Weights of a small mixture-of-experts language model, trained from scratch on English Wikipedia: 8 layers, a shared expert of 640 neurons.
Below are experts of layer 5 (counted from 0) of a mixture-of-experts language model. Rows are named router (the router's row for the expert), down (a neuron's output weights, with its number) and show model dimensions 224-335. Each number is 128 + 24 x the weight over its row's rms, rounded and kept within 0 to 255.
After each expert's rows: "comes before" lists some tokens at least twice as common just after its tokens as in all text. This comes from a sample of Wikipedia text that the model never trained on. Tokens count by the router's weight.

# expert 20
router [151 121 177  99  80  47 157 119 169  57 113 120 160 149  89 158 142 128 129 127 109 110 117  86 151 146 118 117  98 127 145 155 126  41 117 155 134 162 117 112 159 159 140 119  88 134 128 110 152 129  98 179 132 145 149 145 126 136 142 120 150 150 157  92 132 149 118 146 188 168  93 132 143  99  98 140 125 133 127 141 101  96 159 144 122 121 110 149 136 127 179 169 140 129 143 165  98 157 154 150 124  94 118 114 114 113 119 168 153 166 145 116]
down0 [109 101 184 122 110 110 159 126  99 117 111 114 140 184 129 131 161 121 152  88 105 117 158 142 108 156 126 114 128 106  97 142 110 115 134 107 146 132 145 142 124 162 147 176 103 130 143  70 123 112 103  89 110 148 126 159 109 114 141 120  87 128 126 128 118 115 127 134  91 118 133 181 117 167 135 130  87 120 140 130 109  95 173 168 142 150 120 107 123 136 135 177 143 151 114  89 142 119 166 135 123 104 102 137 152 115 105 108 115 117 135 117]
down1 [ 85 100 120 133 102 114 146 169 138 104  83 139 115 110 148  82 150 122 162  98 116 149 121 139 116 117 112 140 129 161 177 110 141 165 136 133 151 123 139 113 155  90 130 123 112 137 121 124 113 127 152 143 159 139 122 116  93 132 178 156 104 158 108 135 132 142 161 157 112 123 153 113 132 147 123 125 145 147 121 119 125 117 139 100 117 120 156 129 124 122 115 111 113 167 110 131 125 139 134 119 124 112 165 117 114 133  79 136 116 153  96 109]
comes before: "1", "2", "0", "3", "4", "5"

# expert 16
router [149 123 141 149 140  81 122 100 158  91 138 143 139 129  68 184 126 146 126 196 125  93 131 160 113 126 113 129 141 118 130 135 160 123 109  87 109 132 103 145 150 150 100  98 124 136 128 105 165  97 153 163 162 139 105 119 142 132 152 127 107 163 103  99 102 137 156 113 160 141 125 122 114 130 105 167 132  99 123  87 121  66 107 117 163  97 133  96 157 133 126 131 150 115 118 143 101  99 132 156 104 113 135 153 115 110 122  92 132 147 120  64]
down0 [ 95 100  55  59 129 112 147 148 112 130 114 149 147 126 135 128 175 126 121 122 153 114 129 105 121 116 125  92 124 152 127 124 125 109 147 141 148 138 127 111 126 137 123 138 168 124  91 141 128 118 139 111 138 140 124 142 123  92 140 134 150  94 154 115 153 117 149  81 138 163 122  92 120 130  87 112 150 169 171 120  99 134 134 138 117 168 131 125 130 134 106  96 155 116 151 124 118 107 110 137 124 145 120 116 163  91 114 111 170 126  97 135]
down1 [122 119 137 106 155 134 130 130 130 149 189 117 142 107 124 143 164 156 103 117 132 151 190 142 104 158 136 106  93 110 169  91 131 117  90  77 134 148 155 144 109 153 127 152 143 118 135 177 139 114 140  65 124 155 149  81 104 118 128 152 109  81 151 114 118 138  95 120 110 119 123 126 143 106 101 104 176 127 136 118 104 125 139 127 127 149 113 152 166 151 175 105 125 155 150 129 144 142  93 108 141 112 139 166 163 159 127 118 103 118 165  95]
comes before: "1", "2", "0", "3", "6", "4"

# expert 4
router [133 115 160 128 100  87 114  87  98 126 129 159 127 137 156 184 105 133 156 170 129 130 132 122 138 129 168  90  93 129 133 122 148 147 133  95 134 146 122 186 164 145 111 131 154 116  98 103 159 136 163 142  98 128 129 115 109 113 111 104  98 148  98 119 145 104 113 165 153 137 116 120  84 109 131 154 151 145 154 110 105 141 138 115 206 112 117 129  86 108 155 150 166 101 137 153 130 133 152 117 133  86 147 132 125 105 116 102 136  91 103 136]
down0 [166 156 129 115 125  94 128 175 113 111 132 176 103  85 129 112 112 134 163 120 121 133 120 113 102  93 104 101  95 113 150 124 126 129 100 131 149 138 120 142 191 129 137 162 168 177 144 130 117 145 131 166 117 123 136 101 120 128 176 103 122 102 125 105 142 117 159 104  96 169 155  88 147 145 128 134 139 124 126  87 103 112 157 127 139 152 107 136 155  96 117 120 157 127 139 144 116 147 102 131 116 143 136 124 152 139 152  95 127  83 128 112]
down1 [138 179 126 158 204 124 106 120 161 152 135 169 104 136 173 134 134 139 100  69 106 147 146 116 142 162 154 146 121 139 111 156 118 147 114  97 104 147 119 121 123  77 128 114 125 169 169  79 125 106 152  62 107 126 132 156 129 140 151  74 127 116 134 160 111 163 112  85 190 142  63 128 107 122 108 110 119 115 152 122 163 105  70 121 132 128 125 129 134 117 134 122  92 105 112 164  96 143 122 142 112 102 129 121  99 100  97 128 117 111 128 131]
comes before: ".", " to", " by", " in", " to the", " by the"

# expert 0
router [130  92 158 136  67 115 144  88 145  82 172 127 121 153 135 139  93 117 144 147 147 106 103 154  97 118  95 116 173 107 107 138  69 108  89 159 103 153 123 133 124 140 168 133  84  81 147 120 107 144 102 255 140 137 168 124 141 152 132 115 132 136 149 110 108 158 158 125 158 149 110 120 159 120 105 151 104 132 120 148 120  96 107 126 129 100 131 133 183 110 158 156 121 141 158 179 113 164 125 130 148 126 106 125 110 134 115 155 154 127 131 125]
down0 [ 84 157 141 117 147 165 134  94 100 122 115 116 157 106 160 112 110 181 156 132 127 151 142 132 152 131 141  91  92 135 125 134 123 144 145  65 146 144 155 127 187 119 163 109 166 147 141 117 127 139 171 157 130 139 106  94 128 114 140 139 127 148 133 160 128 142 144 159 124 162 116 125 119 180 142 113 133 112 121 135 144 135 145 158 152 114 129 135 147 120 116 170 148 100 105 128  82 160 185 140  83 132  96 149 125 107 128 138 129 153 116 140]
down1 [129  84 118  93 142 145 119 171 105 154  91  82  94 128 116 112 156 144 120 142 112 144 126 106 113 138 159 148 139 172 118 128 119 141 136 110 106 111 100 127 165 138 143  84 155 131 104  97  72 101 118 158 123 130 101 126  98 120 210 143 157 139 141 120 165 118 110 146 103 153 132 132 148 145 173 134 144  89  89 143 161  89 115 101 147 151 136 190 155 100  99 125 125 142 128 119 130 132 108  95  91 110 131 131 138 129  69 107 142  92 140 132]
comes before: "\n", " USA", " (age ", "OL", " (aged ", " | H"

# expert 7
router [136 128 174 108 108  94 103  77 144  85 133 150 111 150  94 155  84 152 101 141 107 102 125 120 116 130 106 116 124  96 138 115 153 115 107 135 130 148  82 137 124 156 124 152 102 102 121 119 101 148 159 255 159 105 145 117 138 101 157  95 115 116 134 100 136 145 134 162 168 128 122 122 147 147 128 133 108 102 131 134 161  75 154 126 151  89 111  95 138 141 132 141 145 173 134  94 106 116 158 154 146 119 152 147 145 121 103 131 125 116 102 116]
down0 [137 134 112 133 141 105 193 120 163 129 104 147 141 163 137  95 117 132 122 135 122 155 132 168  98 135 141 146 128 154 129 154 133 115 123 134 102 173 129 113 129 150 131 169 133 110 135 115 176 125 127 137  93 118 115 138 115 136 121 152 203 145 170 104 168 139 116 108 112 129 110 117 110 173 114 139 117 148 163 117 141  98 123 111 148 153 152 129 136 141 113 117 139 132 115 145 179 148 124 150 138 171 128  99 118 115 109 122 101 123 140 120]
down1 [114 151 120 110 139 139 121 120 129 102 160 167 113 146 148 140 141 153 110 158 168 138  98 193 106 127 114 131 162 131 108 108 155 156  89 171 109 162  83 133 145 137  99 112 145 146 137  96 129  85  86 153 104 125 149 121 110 121 129 115 150 110 130 163 133 171 123 157 125 152 176 136 151 163 127 148 105 145  68  81 109 144 131  68 126 113  94  99 173 128 121 145 114 153 118 149 108 158 151 141 100  86 126  97 132 112 161 111 142 144 122 139]
comes before: "| ", "-", "|", "The", "- ", "=="

# expert 15
router [132 116 139 112  94  83 124 117 112  70 172 141 110 112 142 130 148 147 113  98 109 110 124 120 102 150 113  98 132  84 140 123 113  46 113 126 109  87 130 112  76 121 113  68 114 152  81 147 109 137 136 152 139 135 109 158 144 108 175 139  98 153 149  74  99 127 126 143 185 146 127 112  84 124 120 137 134 139 134 137 148 147 134 145 152 137 113  76  97  92 170 175 134 138 116 126 137 139 125 102 162 130 118 101 162 121  96  93 138 121 118 101]
down0 [142 128 123 114 125 139 111 156 144 120 158 135  72 120 147 153 163 127 144 139 154 148 100 112 166 120 106 148 123 143 114  76 161 126 116 109 112 126 168 126 159 116  78 146 147 132 136  72 126 147 123  71 129 146 117  85 150 156 124 150 107 116 140 127 133 111 137 102 150 119  95 145 135 144 105 174 160 110 149 118 106 140 142 180 132 126 160 121 170 153 104  83 112 134 121 120 103 122 113 146 167 119  98 113 124 134 123 120 177 163 149 136]
down1 [ 96 122 127 177 113  99 136  68 140 131 124 138 172 151  98 112 134 138 140 158 156 133 125 120 113  87 120  53  94 106 114 124 156 159 122 124 109 122 103 128 163 186  88 148 123 135 132  98 175 151 157 129 140 157 120 125  95 146 116 102 143 182 115 146 155 156 102 147  99 136 117 129 150  94 161 143 154 132  80 132 112 118 162 100 114 128 166 122 116 147  92 147 171 126 107 169 114 148  84  85 119  70 125 152 100 120 106 127 147 182 162 127]
comes before: " | ", ".", " |", "; ", ",", "–"

# expert 11
router [145 116 183 120 156 119 129 144 194  82 119  97 148 114  90 124 155  92 120 110 147 109  97 151 164 141 155 107 127  78 173  75 125  97 149 128 120 151 115 122 105 132 160 121 144 132 139 132 126 121 148 130 148 128 116 125 134 134 125 109 163 114 177 153  81 146  99 142 190 158 101 142 135  90 117  75 151  96 173 172 143 151 127 126 126  75 111 137 131 142 102 192 169 156 128 132 132 126 153 136 137 134 138 114 128 163 128 133 111 150 126 122]
down0 [162 132  92 122 133 127 150  97 156 126 137 123 151 139 143  93  78  98 106 116 125 113 151 128 119 145 125 119 176 134 117 105 152 142 110 119 119 138  96 118 100 150  93  89  83 106 138 138 162 136 159 210 117 124 113 170 108 152 131 135 198 149 158 131 104 152 109 131  90 136 135 126 118 100 118 139 127 165 118  82 115 119 144  93 140 169 184 101 133 109  88 104  87 115 128 135 130 181  90 135 162 112 140 116 101 101 114 130 128 126 157  92]
down1 [131 144 104 105 103 143 145 193 165 108 127 110 155  73  97 167  93  74 103 122  68 105 107 140 124 109 131 110 161 173 102 122 108 135 150 134 139  88 171 101  88 163 148 127  98 175  98  92 140 105 125 167 125 123 101 115 113 125 138 118 154 130 128 106 130 141 117  94 114 127 134 134 135 135 141  92 105 151 115  96 116 103  87 170 114 106 144 138 135 135 110 108 157 126 153 101 130 151 137 134 135 166 118  95 146 174 125 150 158 163 132 160]
comes before: ".", " of", " and", " of the", ",", " in"

# expert 13
router [137  93 138 139 152 124 166  92 122 109 126 145 152 148 134 137 126 124 140 141 137  71  93 120 151 138  84 103 112 131 147 134  99 135 122 180 119 119  92 108 161 152 137 129 108 161 108 111 140 132 170 192 142 109 157 178 136 144 168 114 151 168 113 115 136 145 118 138 158 133 159 130 121 128 102 135 142 140 119 135 127 130 116 133 142  79 128 126 120 100 145 188 136 114 126 162  87 113 129 116 149 108 116  90 136 126  92  97 102 132 159 147]
down0 [ 99 117 172 142 139 117 113 167 161  80 161 143 112 153 144 104 104 125  81 159 156 173 150 123 116 129 138 120 129 112  97 105 134 112 101 104 109 130  85 144 123 153 167 133 161 156 151 134 114 109 121 152  87 162 149 101  82 183 131 152 122 137 106 126 133 118 109 135 134 167 135  95 130 122 120 167  91 110 105 103 105  99 122 122 112 159  79 110 117 159  85 166  98 125  86 125 109 117 130 172 134 113 126 142 113 165 148 145 153  87 117 139]
down1 [142 160 163 107 145 127 137  95 102 128 107 107 127 118 110 151 112 140 127 134 107 163  83 129 127 167 115 133  43 151  86 134 165 145 100  77 154 149  72 112 151 144  92 162 119 125  99 118 137 108 152 145 116 120 139 113  73  87  97 138 152 111  74 124 143 141 103 124 178 112 133  83 140 150 113 123 134 128 121 117 130 147 167 100 122 105  91 130 143 137 121 102 105 145 128 150 101 122 114 115 138 138 124 124 129 105 137 154 110 110 119 156]
comes before: "\n\n", " The", "\n", " He", " In ", ", the"